From a checkpoint of a small mixture-of-experts model trained on Wikipedia: vocabulary 16619, 64 experts in each of 14 layers.
Below are experts of layer 7 (counted from 0) of a mixture-of-experts language model. Rows are named router (the router's row for the expert), gate (a neuron's input weights, with its number), up (a neuron's input weights, with its number), down (a neuron's output weights, with its number) and show model dimensions 0-127. Each number is 50 + 12 x the weight over its row's rms, rounded and kept within 0 to 99.
After each expert's rows: a language model's description of what the expert responds to; "comes after" lists some tokens at least twice as common just before its tokens as in all text. This comes from a sample of Wikipedia text that the model never trained on. Tokens count by the router's weight.

# expert 63
router:46 67 59 68 46 46 67 59 64 69 41 66 55 51 37 55 42 19 55 50 36 44 51 42 36 39 46 57 50 35 39 52 49 46 25 24 50 25 47 37 60 62 42 49 49 52 51 45 11 58 44 50 63 72 42 67 45 66 61 78 60 42 52 55 63 68 40 43 46 58 36 52 49 52 84 57 72 46 44 56 40 45 62 51 62 47 48 45 59 34 38 44 63 42 48 47 53 53 64 49 50 39 50 48 61 38 64 51 47 46 51 68 53 51 37 46 36 55 63 79 57 56 63 70 56 41 65 38
gate0:44 61 40 54 33 50 51 38 52 66 61 69 71 54 57 40 46 50 31 17 28 73 46 34 55 58 39 29 53 36 17 51 43 40 59 30 44 46 46 45 57 49 33 45 35 46 39 51 55 45 39 40 69 55 38 59 42 60 63 57 41 39 44 56 48 62 51 56 29 47 51 40 62 73 54 30 69 41 72 63 57 55 63 25 31 47 37 54 77 55 40 65 45 50 69 38 45 37 45 46 38 47 48 54 46 53 38 33 60 48 48 51 49 59 51 38 69 47 57 72 31 42 43 47 48 44 40 49
up0:62 52 26 75 46 47 52 38 70 52 58 53 55 43 53 52 32 31 35 45 66 46 57 54 39 52 17 58 49 75 56 29 38 37 51 44 48 58 26 52 54 30 51 43 41 49 47 46 54 47 55 49 54 47 51 45 67 71 46 49 52 48 61 25 64 58 48 39 53 57 53 57 64 44 34 52 48 50 62 75 33 42 29 36 36 51 37 51 27 51 54 27 33 26 63 36 47 41 38 34 48 38 42 51 44 61 61 57 65 44 54 62 71 44 48 61 33 51 28 37 35 47 49 62 34 42 66 53
down0:42 32 52 61 53 44 52 39 37 43 54 54 65 55 50 49 56 36 49 48 41 32 45 54 42 55 27 67 40 27 49 40 49 59 54 41 76 42 35 36 51 57 47 45 45 53 64 30 37 44 61 45 54 56 66 46 33 61 51 88 07 29 45 45 49 38 41 39 42 42 76 60 45 48 28 59 52 44 46 36 57 40 57 55 61 54 46 41 65 34 33 47 24 50 44 48 41 38 67 65 39 22 44 49 46 58 61 50 58 60 64 45 53 38 51 29 51 50 36 35 41 58 57 62 39 35 57 50
Capital initial letters. Single capital letters starting a word or acronym after a bracket, quote or line break, such as (F-IGO), (N-UR), "C-razy".
comes after: " (", " \"", "\n", "-", "===", "=="

# expert 61
router:56 39 28 70 69 18 47 57 42 42 33 44 47 55 41 41 47 23 63 47 49 47 53 39 16 74 38 65 66 49 53 46 74 55 51 38 39 69 47 44 48 55 53 59 57 54 71 45 14 55 44 45 38 57 44 66 60 47 44 74 65 53 34 74 66 63 49 47 41 43 35 49 63 53 88 35 54 56 50 61 47 50 50 52 74 60 49 42 50 48 62 60 44 51 58 34 44 48 53 50 58 42 48 38 55 43 57 39 48 62 59 49 50 40 45 42 46 55 61 57 38 72 51 57 58 47 67 50
gate0:42 45 41 51 58 42 48 53 51 43 63 26 55 37 56 68 65 55 37 46 44 60 58 51 42 66 45 70 48 35 59 34 71 56 41 52 57 48 44 36 36 45 71 59 55 16 48 69 56 43 65 43 55 69 57 69 31 45 55 55 32 63 45 75 38 57 57 25 62 59 57 40 55 50 57 49 35 53 64 64 48 37 46 42 50 64 48 51 30 58 46 59 51 62 41 53 20 62 38 54 40 55 54 41 76 42 54 40 57 43 50 49 33 53 37 47 52 53 62 63 75 75 52 51 39 38 38 20
up0:40 57 33 55 57 38 43 57 49 47 39 46 66 34 17 56 51 51 41 51 39 73 63 67 42 78 49 32 48 44 28 42 62 63 52 37 52 55 72 33 59 44 59 54 47 43 35 43 46 54 62 69 52 46 48 73 47 43 35 66 64 57 51 42 65 28 40 36 47 43 55 27 46 49 46 61 46 59 50 16 65 53 44 65 49 66 56 56 60 50 38 54 52 43 31 28 43 38 47 78 46 62 43 59 34 59 32 67 44 46 35 56 33 59 44 54 52 47 51 65 46 52 33 45 72 54 51 44
down0:69 55 51 67 39 59 42 56 29 37 47 50 46 59 42 36 45 27 78 65 33 43 61 75 53 46 34 44 47 63 70 63 49 27 54 41 44 56 39 40 56 42 57 50 43 55 69 45 47 52 51 39 39 46 52 58 28 55 42 67 49 47 32 36 83 34 33 58 56 49 34 34 41 44 73 42 45 41 39 65 55 33 49 34 42 47 58 73 56 63 84 46 63 41 85 53 51 46 63 42 52 44 54 53 42 50 57 49 53 40 46 44 74 53 46 55 44 54 30 51 44 51 55 63 50 47 38 52
Abbreviated stems and numbers. Short word stems such as manag, ref, inf, def, vs, plus numbers in coordinates, dates and times.
comes after: " |", "N", ":", " ft", " an", " were"

# expert 35
router:51 60 46 77 49 42 51 65 52 63 31 52 65 52 32 71 48 23 58 49 46 46 40 32 30 48 31 65 48 50 58 52 64 53 40 54 42 47 59 17 58 54 50 35 53 56 54 53 28 48 50 33 59 58 50 63 35 60 43 73 52 39 19 54 38 64 58 66 41 53 55 68 63 54 66 37 60 41 50 57 31 43 65 49 50 60 58 28 69 46 33 44 41 48 44 34 44 53 46 45 52 36 41 51 61 34 72 53 43 61 54 52 54 52 57 54 48 77 57 67 62 59 71 61 54 39 72 51
gate0:35 50 36 62 58 40 32 66 55 59 36 37 43 77 26 41 59 65 40 53 64 36 71 44 51 61 61 63 30 63 40 34 64 46 42 62 38 52 38 35 60 52 33 55 55 36 46 52 54 48 33 58 62 37 62 48 45 64 59 67 29 40 54 38 49 51 39 62 32 44 45 44 49 63 57 58 42 56 34 62 61 68 56 52 38 46 50 41 73 34 52 50 48 58 45 42 48 65 56 44 51 29 54 36 57 63 34 46 61 68 39 31 25 45 59 49 68 51 45 57 49 38 20 65 42 40 56 24
up0:65 14 58 60 50 72 36 60 40 54 53 33 67 64 47 53 70 26 38 67 64 59 50 59 54 46 28 49 50 57 57 37 59 36 30 63 51 51 53 48 49 68 50 53 46 75 46 53 61 52 67 33 45 59 49 55 50 49 64 32 62 53 45 43 59 42 65 55 53 32 60 43 19 45 58 55 36 48 57 46 50 52 39 44 38 48 68 45 60 64 57 44 62 31 48 48 48 50 51 74 66 50 50 41 43 50 46 68 46 44 52 34 84 50 46 57 32 54 80 53 56 32 51 69 43 68 67 50
down0:43 53 28 51 65 46 45 38 69 52 60 57 55 46 46 42 63 50 56 58 72 60 53 33 57 61 52 45 60 51 51 49 42 39 41 37 58 40 41 78 58 61 34 39 25 57 83 47 57 32 44 38 57 48 54 60 56 47 65 56 57 45 50 56 51 72 37 68 46 38 63 35 67 42 57 44 69 51 53 28 61 45 45 31 49 47 61 55 47 55 54 70 36 40 54 31 36 54 49 48 66 65 73 53 56 52 55 59 33 48 57 53 60 54 54 45 34 70 96 61 52 45 42 30 47 54 60 30
Sentence subjects. Subject pronouns and surnames or nouns in the subject slot just before a verb, such as he, she, who, it, Smith, the film.
comes after: ".", ",", " The", " that", " where", " when"

# expert 12
router:53 51 61 62 39 51 51 56 54 68 24 48 57 29 35 53 43 08 50 57 50 47 60 39 41 44 42 72 46 51 48 36 75 57 43 56 49 45 67 34 59 43 55 45 53 65 66 39 30 53 42 37 60 53 56 54 30 48 43 79 55 59 45 56 48 69 40 54 42 65 48 54 56 48 86 45 48 44 44 70 35 55 36 42 50 68 59 53 66 36 44 50 34 51 41 54 41 83 40 42 60 50 59 35 66 39 56 38 48 50 42 66 44 43 51 40 54 57 58 57 57 62 70 70 52 61 69 41
gate0:71 56 36 46 27 47 56 55 41 53 58 69 59 34 50 25 62 53 50 53 46 57 44 34 48 42 31 53 40 55 56 62 53 48 52 59 26 59 68 25 31 54 30 49 54 34 45 72 23 43 35 50 52 57 52 63 37 51 33 74 30 41 41 48 71 67 62 39 60 32 75 35 46 39 25 70 32 38 49 54 43 53 50 58 41 52 34 47 36 57 54 64 47 62 46 48 36 53 60 49 64 65 38 55 67 49 40 42 41 70 65 66 46 55 44 51 51 59 34 54 40 37 37 54 53 56 37 59
up0:62 47 45 53 45 39 54 52 47 38 42 38 48 50 74 43 88 71 58 57 47 69 43 67 47 48 26 65 61 65 56 70 66 50 38 52 43 42 46 45 63 46 59 44 15 41 56 55 47 47 53 36 27 58 45 42 55 71 42 26 57 43 37 75 46 61 57 70 55 46 61 40 43 66 28 62 44 55 45 59 44 51 38 35 60 42 45 41 53 53 47 33 69 46 43 64 59 70 38 36 36 68 30 57 58 55 55 68 47 61 47 36 61 36 58 54 32 41 47 47 42 39 54 52 45 40 47 68
down0:32 37 45 54 59 38 41 40 60 45 32 31 65 49 54 52 51 59 46 38 28 43 70 49 58 34 51 40 70 54 56 62 57 51 29 48 57 43 38 51 41 38 56 45 44 46 39 48 71 48 33 70 35 63 32 27 55 54 63 59 39 59 79 58 37 71 12 44 50 67 36 46 47 49 64 58 32 49 63 49 57 52 45 76 56 47 45 62 71 53 33 35 69 46 57 56 75 57 35 64 60 66 59 54 57 50 50 45 44 50 37 67 40 55 60 37 54 61 44 47 45 42 36 46 48 69 54 36
Table cell separators. Pipe and semicolon separators between numbers in sports statistics tables and results rows, plus date words and 'aged'.
comes after: " 0", " ", "%", " 1", ")", " 2"

# expert 20
router:56 55 43 44 54 42 58 63 63 57 32 50 42 41 40 50 42 14 46 49 43 46 48 22 48 44 42 68 38 39 64 52 67 50 39 33 43 44 41 36 53 48 50 47 47 62 68 54 06 37 50 34 50 65 46 77 63 65 50 72 49 58 47 57 49 77 49 35 42 42 49 58 39 58 82 31 61 40 56 62 51 55 49 37 54 48 51 44 72 41 62 47 46 41 54 36 54 57 32 38 52 38 64 52 60 31 54 60 39 74 53 60 46 37 51 49 38 59 61 64 47 41 57 53 52 26 44 45
gate0:54 32 45 37 46 34 56 48 55 35 41 58 36 35 53 45 76 42 59 48 68 40 63 46 62 49 49 27 43 51 72 44 60 67 48 50 38 62 48 55 53 55 49 43 47 58 42 28 62 50 14 38 59 59 54 59 60 40 52 46 49 61 65 47 66 56 49 57 21 40 36 48 29 46 51 38 52 49 36 58 50 46 69 50 49 54 61 69 43 69 46 32 50 34 42 21 57 35 51 59 71 48 54 51 56 44 59 48 34 53 49 41 40 53 44 51 60 35 65 78 24 44 44 55 32 38 24 34
up0:67 53 52 29 38 32 42 49 32 65 56 53 54 50 50 24 55 55 46 49 32 56 39 88 35 53 47 58 40 62 45 63 53 62 43 52 49 30 54 61 58 44 55 50 51 63 54 59 56 49 44 40 47 37 42 37 24 54 41 33 41 37 52 36 54 54 53 65 68 53 54 49 46 49 42 86 37 52 45 43 47 22 56 50 49 62 52 50 54 37 61 15 63 72 39 54 28 52 56 41 56 23 52 67 53 56 56 48 44 39 57 49 57 64 52 83 39 37 47 55 61 48 67 51 53 67 43 43
down0:44 56 56 06 48 81 66 27 54 46 44 55 52 55 29 67 38 48 57 54 37 53 55 56 53 47 51 72 59 38 78 47 64 44 60 47 74 44 45 58 47 20 66 51 53 61 42 32 41 48 60 49 65 63 54 33 59 47 56 50 60 60 77 70 40 46 49 44 48 29 49 56 59 54 50 26 42 46 55 59 43 50 43 46 39 46 74 65 36 66 56 45 42 34 42 45 50 49 44 49 33 69 38 32 55 57 56 61 64 42 43 52 53 49 47 34 71 65 57 55 54 42 67 47 49 46 39 59
Line breaks, opening brackets. Line breaks around == section headings ==, plus opening parentheses and quotes before names, loan, pen., or glosses.
comes after: "\n", "==", " ==", "===", " ===", "\""

# expert 45
router:45 49 37 58 58 44 40 61 47 58 35 64 59 36 33 57 31 09 36 57 51 64 35 43 51 57 42 67 43 48 41 47 67 67 39 40 50 44 61 30 46 49 41 51 55 49 66 55 21 47 60 40 59 62 33 69 54 57 53 63 60 51 26 47 48 52 53 60 44 56 48 52 44 54 75 33 54 36 62 75 44 68 51 55 60 54 58 44 53 41 39 70 47 48 45 50 61 57 72 44 48 41 23 48 50 41 76 52 38 71 45 62 55 39 52 57 49 53 65 82 47 60 61 67 64 40 43 37
gate0:41 54 31 35 60 47 52 46 50 68 49 52 27 46 57 47 52 45 33 35 40 39 28 26 44 61 43 76 51 40 10 76 42 34 65 62 52 56 49 32 41 43 41 39 57 59 55 44 30 43 43 50 43 57 35 48 49 62 46 46 58 53 50 46 33 52 48 54 44 67 49 30 25 62 38 36 47 42 73 60 35 37 56 56 55 50 63 58 66 55 47 54 43 40 52 56 57 25 83 62 53 53 67 39 73 49 56 60 56 51 37 48 50 65 53 34 28 44 40 48 67 50 49 47 44 47 64 63
up0:63 42 36 42 37 43 51 45 46 57 56 46 48 38 63 61 27 54 56 51 40 66 56 24 33 51 41 35 48 53 69 37 47 29 56 54 35 49 51 51 63 37 69 61 52 38 48 58 42 43 44 57 68 60 54 51 55 56 40 41 22 41 88 57 46 38 27 55 59 56 25 38 61 33 54 57 44 48 68 44 46 43 46 37 43 80 51 47 53 62 57 67 49 47 70 68 32 49 49 39 58 46 21 72 44 55 62 63 44 52 37 72 47 44 51 69 54 30 46 57 49 44 46 52 53 41 55 72
down0:64 46 52 42 30 52 63 46 43 38 67 57 48 39 61 33 34 69 55 20 52 57 34 31 45 67 47 36 31 49 48 46 70 58 32 59 49 61 28 54 46 48 48 53 49 45 55 45 61 41 55 52 57 42 59 52 65 39 79 38 70 55 56 39 41 73 43 48 68 18 45 56 62 60 39 34 62 38 50 61 76 34 42 57 61 34 42 57 60 49 42 51 49 60 51 46 59 45 39 23 67 50 37 61 47 69 52 51 53 65 67 61 43 61 49 59 46 36 65 41 55 41 69 53 67 37 64 41
Table and heading markup. Wiki markup tokens: table-cell bars starting rows or headers, == section heading signs, and line breaks between table rows.
comes after: "\n", " ", " %", " Team", " Year", " Votes"

# expert 5
router:48 58 47 72 48 52 49 64 67 80 29 46 60 42 34 45 43 24 57 57 44 47 54 36 32 44 35 70 53 36 47 45 72 47 47 37 61 54 64 41 59 48 47 32 58 59 60 47 26 57 53 33 59 52 38 74 52 48 53 79 52 58 23 67 46 82 53 49 35 47 54 59 46 56 60 30 44 48 43 65 23 49 59 44 54 68 59 24 63 52 51 40 37 45 52 42 45 41 55 53 65 45 49 44 62 31 61 55 58 64 59 52 58 46 55 53 47 55 71 72 63 46 59 56 50 56 67 53
gate0:33 43 59 54 46 34 58 47 52 44 30 41 40 55 36 77 34 36 37 51 78 78 29 71 36 49 62 42 62 52 52 53 36 47 60 47 56 55 34 40 34 64 55 39 76 44 57 48 27 37 59 38 57 48 50 65 41 47 57 51 43 68 52 62 59 50 68 44 32 50 36 29 59 49 52 46 62 46 61 28 58 47 39 60 45 51 39 20 82 63 60 64 52 49 56 44 49 69 48 50 70 61 46 37 32 40 53 65 52 46 35 48 41 57 40 60 61 55 40 55 40 56 51 60 67 54 65 45
up0:44 51 58 58 50 58 51 60 50 69 43 56 77 49 59 32 55 23 51 50 62 60 40 43 45 39 41 82 68 32 36 34 47 45 58 43 36 44 42 39 47 60 59 41 47 47 37 44 62 43 50 57 42 42 42 60 46 32 53 56 56 13 38 46 45 39 43 55 77 34 54 74 42 49 34 37 57 24 68 68 60 40 34 63 42 48 39 51 36 52 76 69 50 48 43 48 41 53 70 39 55 50 42 53 72 38 51 59 51 58 64 35 52 61 47 47 40 54 65 70 51 59 63 56 38 28 42 55
down0:54 66 50 55 65 54 59 64 41 54 49 59 60 40 59 38 62 45 61 71 39 43 49 48 61 56 49 62 45 47 32 47 52 40 56 31 49 49 55 47 64 49 45 41 44 44 30 31 50 85 34 57 49 41 65 58 36 43 53 31 51 14 30 30 50 44 62 71 54 34 55 62 44 63 61 48 50 40 42 70 46 47 76 46 46 36 38 55 64 36 57 12 48 42 56 46 58 19 53 68 46 33 28 42 47 45 56 67 66 30 48 47 57 45 57 45 61 49 48 49 61 42 57 62 43 53 45 61
Collective and object nouns. Nouns for groups, places and roles after the, his or their, plus object pronouns, such as club, society, city, them, him.
comes after: " the", " his", "'s", " their", " this", " The"

# expert 10
router:49 54 38 69 60 48 52 58 50 68 34 70 46 39 36 50 45 16 44 55 44 40 38 10 27 47 41 62 66 37 55 55 72 53 46 43 60 62 63 18 59 51 52 42 45 69 78 55 19 48 47 32 60 58 34 49 47 52 49 74 58 59 38 54 42 72 55 45 36 50 53 52 52 77 60 30 55 45 58 64 56 59 53 47 42 45 56 42 45 44 53 54 41 45 35 41 38 67 57 52 61 45 40 49 48 35 70 48 49 48 62 58 50 47 49 44 50 60 47 54 67 38 62 64 58 36 57 38
gate0:60 36 52 42 68 59 35 30 40 41 50 47 59 49 41 30 31 63 57 47 57 47 41 34 54 45 37 39 57 51 63 55 39 49 59 52 57 67 53 34 56 61 48 38 52 55 69 66 49 55 31 48 61 27 59 68 28 42 58 53 36 33 45 29 53 52 73 61 47 51 43 56 54 62 45 37 65 70 78 62 32 53 49 60 59 41 54 32 63 39 37 76 57 67 47 39 58 78 54 45 55 41 65 78 52 54 60 42 39 38 58 43 66 33 39 52 39 56 52 36 63 50 48 47 49 71 59 71
up0:49 39 68 50 57 31 54 53 51 72 46 51 17 39 47 31 57 31 54 43 58 58 47 54 57 69 54 59 57 45 39 55 46 45 54 52 52 67 57 58 53 42 59 53 70 52 53 63 40 63 23 58 48 51 52 71 42 47 35 51 71 42 72 50 71 35 61 40 38 74 79 66 51 52 58 61 75 39 43 57 61 59 47 49 56 59 65 66 36 68 46 57 44 40 64 53 56 36 54 70 61 30 34 28 54 61 57 63 78 49 63 46 61 50 45 59 63 40 35 50 29 37 52 56 49 47 53 42
down0:60 58 47 71 41 37 56 70 54 34 61 68 51 64 42 42 56 31 54 49 56 57 43 54 68 39 51 64 61 66 73 52 48 64 46 66 33 49 50 40 54 57 47 58 56 31 59 42 51 48 51 50 42 61 36 39 57 57 52 54 72 49 59 59 51 54 66 66 67 36 43 63 35 65 42 45 43 34 53 48 51 37 45 67 36 77 39 36 63 58 33 77 47 49 63 54 29 36 48 57 56 54 24 71 48 47 22 44 59 43 36 48 46 64 44 49 36 53 42 71 52 80 80 55 42 52 49 49
Sentence and heading ends. Closing tokens: sentence-final periods, often merged with quotes or parentheses, line breaks after text, and closing == or === heading markers.
comes after: ".", " =", ").", " also", "s", ".\""

# expert 44
router:48 54 36 57 43 58 48 56 68 77 34 65 56 44 28 43 44 15 55 36 47 36 46 43 41 51 36 48 47 41 45 55 71 60 42 32 42 48 54 22 52 63 61 60 60 60 69 52 17 48 51 33 51 52 41 67 51 55 38 84 61 51 37 65 43 79 54 67 42 47 41 51 59 63 66 52 45 55 54 38 28 36 57 39 51 62 64 45 61 45 41 54 30 48 48 31 32 49 52 58 66 34 48 47 41 43 59 52 44 61 55 55 56 51 47 55 51 46 56 63 54 59 77 53 54 43 70 53
gate0:41 62 50 69 45 55 53 65 67 55 59 56 47 56 45 53 42 58 33 68 61 28 71 44 49 43 39 34 61 51 57 46 55 51 42 57 52 48 43 26 57 57 60 64 52 34 34 42 41 53 60 46 51 38 60 40 22 58 51 55 53 38 49 47 41 65 35 85 58 50 53 43 71 41 82 59 41 57 71 40 53 56 58 46 59 52 58 43 47 52 53 64 36 30 45 58 61 59 62 40 54 19 36 68 46 51 45 66 54 65 48 73 43 54 71 56 56 55 47 81 63 61 53 70 52 30 64 40
up0:54 32 80 41 62 44 53 48 35 63 44 46 60 45 59 60 70 45 69 48 29 56 23 57 71 67 79 46 44 57 46 65 52 41 51 53 62 52 46 66 63 53 54 65 53 59 27 44 72 41 45 44 45 46 53 45 49 43 32 58 55 52 58 42 49 50 56 51 35 33 56 60 71 50 59 33 46 42 46 40 81 62 45 46 59 52 63 38 78 56 46 53 47 52 50 57 39 60 60 52 47 44 58 64 49 42 39 28 51 77 44 54 32 61 52 43 20 36 38 56 52 61 46 51 43 82 60 58
down0:68 41 35 42 72 66 49 78 48 58 49 58 58 49 28 68 59 27 25 38 21 30 54 65 56 48 48 41 35 48 37 56 52 31 49 76 28 45 63 53 51 52 57 31 48 53 49 55 71 52 41 25 58 35 53 53 33 67 48 44 44 51 38 46 63 43 44 59 49 49 61 44 35 45 54 37 54 36 53 44 49 49 45 42 61 53 38 38 51 58 65 43 33 46 43 59 64 39 62 59 33 50 33 14 47 42 58 61 54 60 47 34 28 50 44 34 55 55 63 50 37 64 53 52 46 28 52 48
Places and occupations. Place names and occupation nouns ending a phrase after in or a comma, like Pennsylvania, Canada, politician, footballer.
comes after: " in", ",", " of", " United", " New", " South"

# expert 58
router:66 51 56 64 53 39 55 51 58 59 36 56 51 31 40 50 42 15 55 50 49 54 46 35 41 46 36 44 38 46 56 56 72 55 46 43 54 34 65 23 49 43 55 43 52 45 68 44 18 57 49 37 64 61 56 62 54 49 41 67 60 61 33 59 52 83 48 51 44 36 62 53 53 52 94 16 61 59 61 41 38 32 57 52 61 57 54 42 51 43 43 34 61 40 49 36 42 73 67 39 46 57 47 41 46 42 55 41 59 57 40 64 59 46 47 58 42 50 55 61 61 63 52 77 56 45 46 59
gate0:32 58 61 54 54 59 60 48 53 53 24 40 20 79 58 61 36 36 64 51 41 64 28 52 46 60 47 33 36 51 60 41 59 44 56 53 64 53 53 45 46 54 36 51 43 47 48 17 42 67 44 53 64 52 59 50 44 65 52 47 40 48 46 61 57 47 41 45 47 44 39 43 52 65 51 28 52 67 36 32 52 29 60 70 36 42 83 64 43 53 47 47 56 44 45 53 53 54 37 63 31 15 61 43 34 52 57 23 62 58 35 47 77 36 50 46 61 49 37 57 48 53 59 51 56 45 48 66
up0:55 59 63 53 53 71 51 53 69 62 31 42 51 51 40 41 35 61 64 41 48 48 45 23 44 37 45 53 62 37 29 59 71 56 94 62 50 38 40 36 62 35 60 43 50 40 35 64 27 69 50 44 48 45 47 51 42 54 65 51 57 43 60 41 62 72 41 34 46 49 73 52 45 60 40 55 45 50 53 50 47 39 62 43 40 44 48 80 48 44 62 28 47 53 29 63 45 29 61 43 47 49 42 44 58 54 62 47 48 41 43 47 47 68 55 69 49 64 55 43 43 38 33 62 20 43 38 32
down0:68 34 57 43 37 40 48 39 41 27 61 35 42 06 47 62 64 59 36 48 51 41 42 50 45 48 55 31 30 57 62 65 48 41 32 49 51 39 34 55 44 57 48 31 43 51 33 38 15 46 51 41 38 56 61 62 45 49 44 30 53 38 34 57 52 55 40 48 46 35 62 51 39 66 58 55 55 71 59 41 65 59 54 61 53 52 42 60 33 52 37 70 36 44 55 48 57 50 49 24 66 53 53 55 51 61 27 57 40 50 63 37 46 45 51 62 62 56 73 54 37 50 57 53 31 38 36 72
Table and list separators. Line breaks, pipes, commas and dashes between cells, years and rows in tables and lists, such as commas in year lists and row ends.
comes after: " |", "\n", " ", "–", ")", "|---|---|---|---|---|---|"

# expert 4
router:58 69 60 62 70 50 39 63 49 51 35 47 46 29 41 56 56 26 50 62 41 51 75 37 31 34 38 63 40 52 61 59 76 56 42 51 38 36 58 39 46 42 42 42 47 63 66 43 19 41 54 51 46 52 50 70 53 62 38 78 45 63 37 62 49 55 49 47 35 52 72 32 57 35 88 42 60 51 49 58 51 34 44 37 56 56 48 39 43 46 42 55 42 49 50 48 50 58 50 57 64 55 58 35 65 44 70 40 31 50 67 51 35 58 55 59 41 67 40 50 43 64 54 50 43 36 81 39
gate0:51 57 52 56 59 50 52 37 62 32 53 38 35 51 46 44 50 75 50 42 21 44 42 48 44 56 52 59 43 35 49 44 48 43 33 30 61 56 41 38 44 63 57 46 43 43 51 40 41 55 33 33 33 51 54 33 48 34 51 66 34 72 61 86 42 65 62 54 53 43 49 52 62 33 63 52 32 51 62 65 52 43 34 51 55 53 57 48 71 42 44 71 47 53 60 25 54 54 65 53 64 47 49 68 65 39 57 52 47 60 23 21 57 64 47 65 57 54 30 36 30 62 53 60 64 38 73 53
up0:57 44 46 38 38 48 44 50 37 63 42 38 60 60 49 37 41 61 51 34 45 34 47 61 44 52 28 63 58 51 53 56 74 52 42 56 50 42 38 29 46 40 51 67 73 47 66 34 46 41 54 50 54 39 53 63 61 53 54 54 55 68 41 37 45 53 62 44 43 35 16 30 56 62 49 58 53 73 48 53 49 40 66 31 34 40 54 58 48 40 56 25 42 52 43 54 43 37 42 56 45 46 48 59 69 32 63 78 35 32 61 46 64 55 54 66 22 49 14 59 41 45 49 55 54 64 41 23
down0:59 40 50 51 43 41 50 50 36 55 52 47 71 42 39 29 55 33 61 51 41 37 26 80 47 34 40 39 76 58 37 38 33 69 51 55 57 60 55 08 54 47 50 73 44 49 43 49 35 46 35 48 58 35 41 61 45 63 54 51 74 33 48 53 44 45 59 52 36 38 42 46 31 39 59 53 52 60 54 43 47 48 77 47 58 71 44 49 38 46 51 50 56 42 50 58 43 70 53 64 34 53 54 56 51 44 60 48 75 58 34 61 65 41 50 74 57 37 66 48 59 20 38 51 46 54 46 44
Latin-style word-initial prefixes. Opening pieces of longer English words, often Latinate prefixes such as res, dis, trans, con, ex, cl, and capitalized St, Con.
comes after: "-", "′", " \"", " (", " and", " a"

# expert 37
router:43 50 53 73 48 43 47 55 54 54 33 73 62 48 44 51 33 18 38 46 43 49 65 41 45 49 54 59 55 55 39 35 56 62 44 46 56 36 48 32 58 61 48 35 52 52 86 48 25 39 38 25 57 53 48 59 55 44 46 64 54 58 42 41 41 87 41 40 38 36 59 57 53 60 82 27 67 42 47 59 39 49 63 50 48 46 55 47 57 50 59 31 22 47 64 40 54 64 53 44 53 38 37 30 50 41 59 48 44 72 52 59 51 54 62 51 40 62 63 54 50 50 69 64 50 49 67 32
gate0:33 38 41 45 51 54 58 52 35 64 55 37 55 60 81 70 38 51 46 55 41 61 63 57 47 56 55 57 41 58 47 52 52 67 30 47 51 54 61 49 42 46 46 45 52 27 78 53 38 50 47 48 53 82 42 37 38 47 73 84 34 36 51 38 55 60 60 46 44 52 55 45 54 42 46 69 42 64 47 47 42 44 50 52 44 40 40 76 64 73 27 27 58 33 23 39 58 43 49 54 46 66 37 43 51 55 40 32 72 48 57 58 32 51 36 61 38 70 28 57 52 54 58 48 54 57 42 55
up0:48 55 41 44 34 37 52 58 54 32 46 31 41 70 64 57 41 69 49 56 56 49 64 36 47 64 38 55 76 61 28 57 45 46 40 80 39 61 27 75 42 53 60 48 49 47 42 47 42 83 46 64 54 25 82 73 51 58 45 52 60 58 55 66 50 52 56 58 50 23 69 45 46 51 54 47 54 42 43 50 58 42 49 32 58 49 56 55 72 48 65 40 52 38 42 58 54 50 47 61 51 62 51 65 57 45 61 48 37 53 28 63 50 70 53 30 39 49 54 39 33 50 39 46 58 67 72 46
down0:56 53 54 70 42 38 53 23 58 56 49 37 38 33 46 64 33 57 44 42 34 64 61 47 50 27 42 54 56 60 39 70 50 58 29 46 57 36 61 44 49 38 54 29 40 51 61 58 52 51 56 28 55 30 64 33 54 60 47 30 40 34 57 37 47 66 46 61 50 45 72 58 54 46 46 30 83 68 41 67 69 53 48 36 53 58 39 57 47 48 51 46 71 56 42 42 59 59 60 69 45 56 54 46 53 76 58 58 24 43 46 56 66 55 58 41 49 40 56 53 56 55 72 61 55 18 42 58
Election result tables. Party names and table cells in election results and demographics, such as Democratic, Republican, Conservative, Independent, pipes, vote numbers.
comes after: " |", " ", "|", "%", " Party", " votes"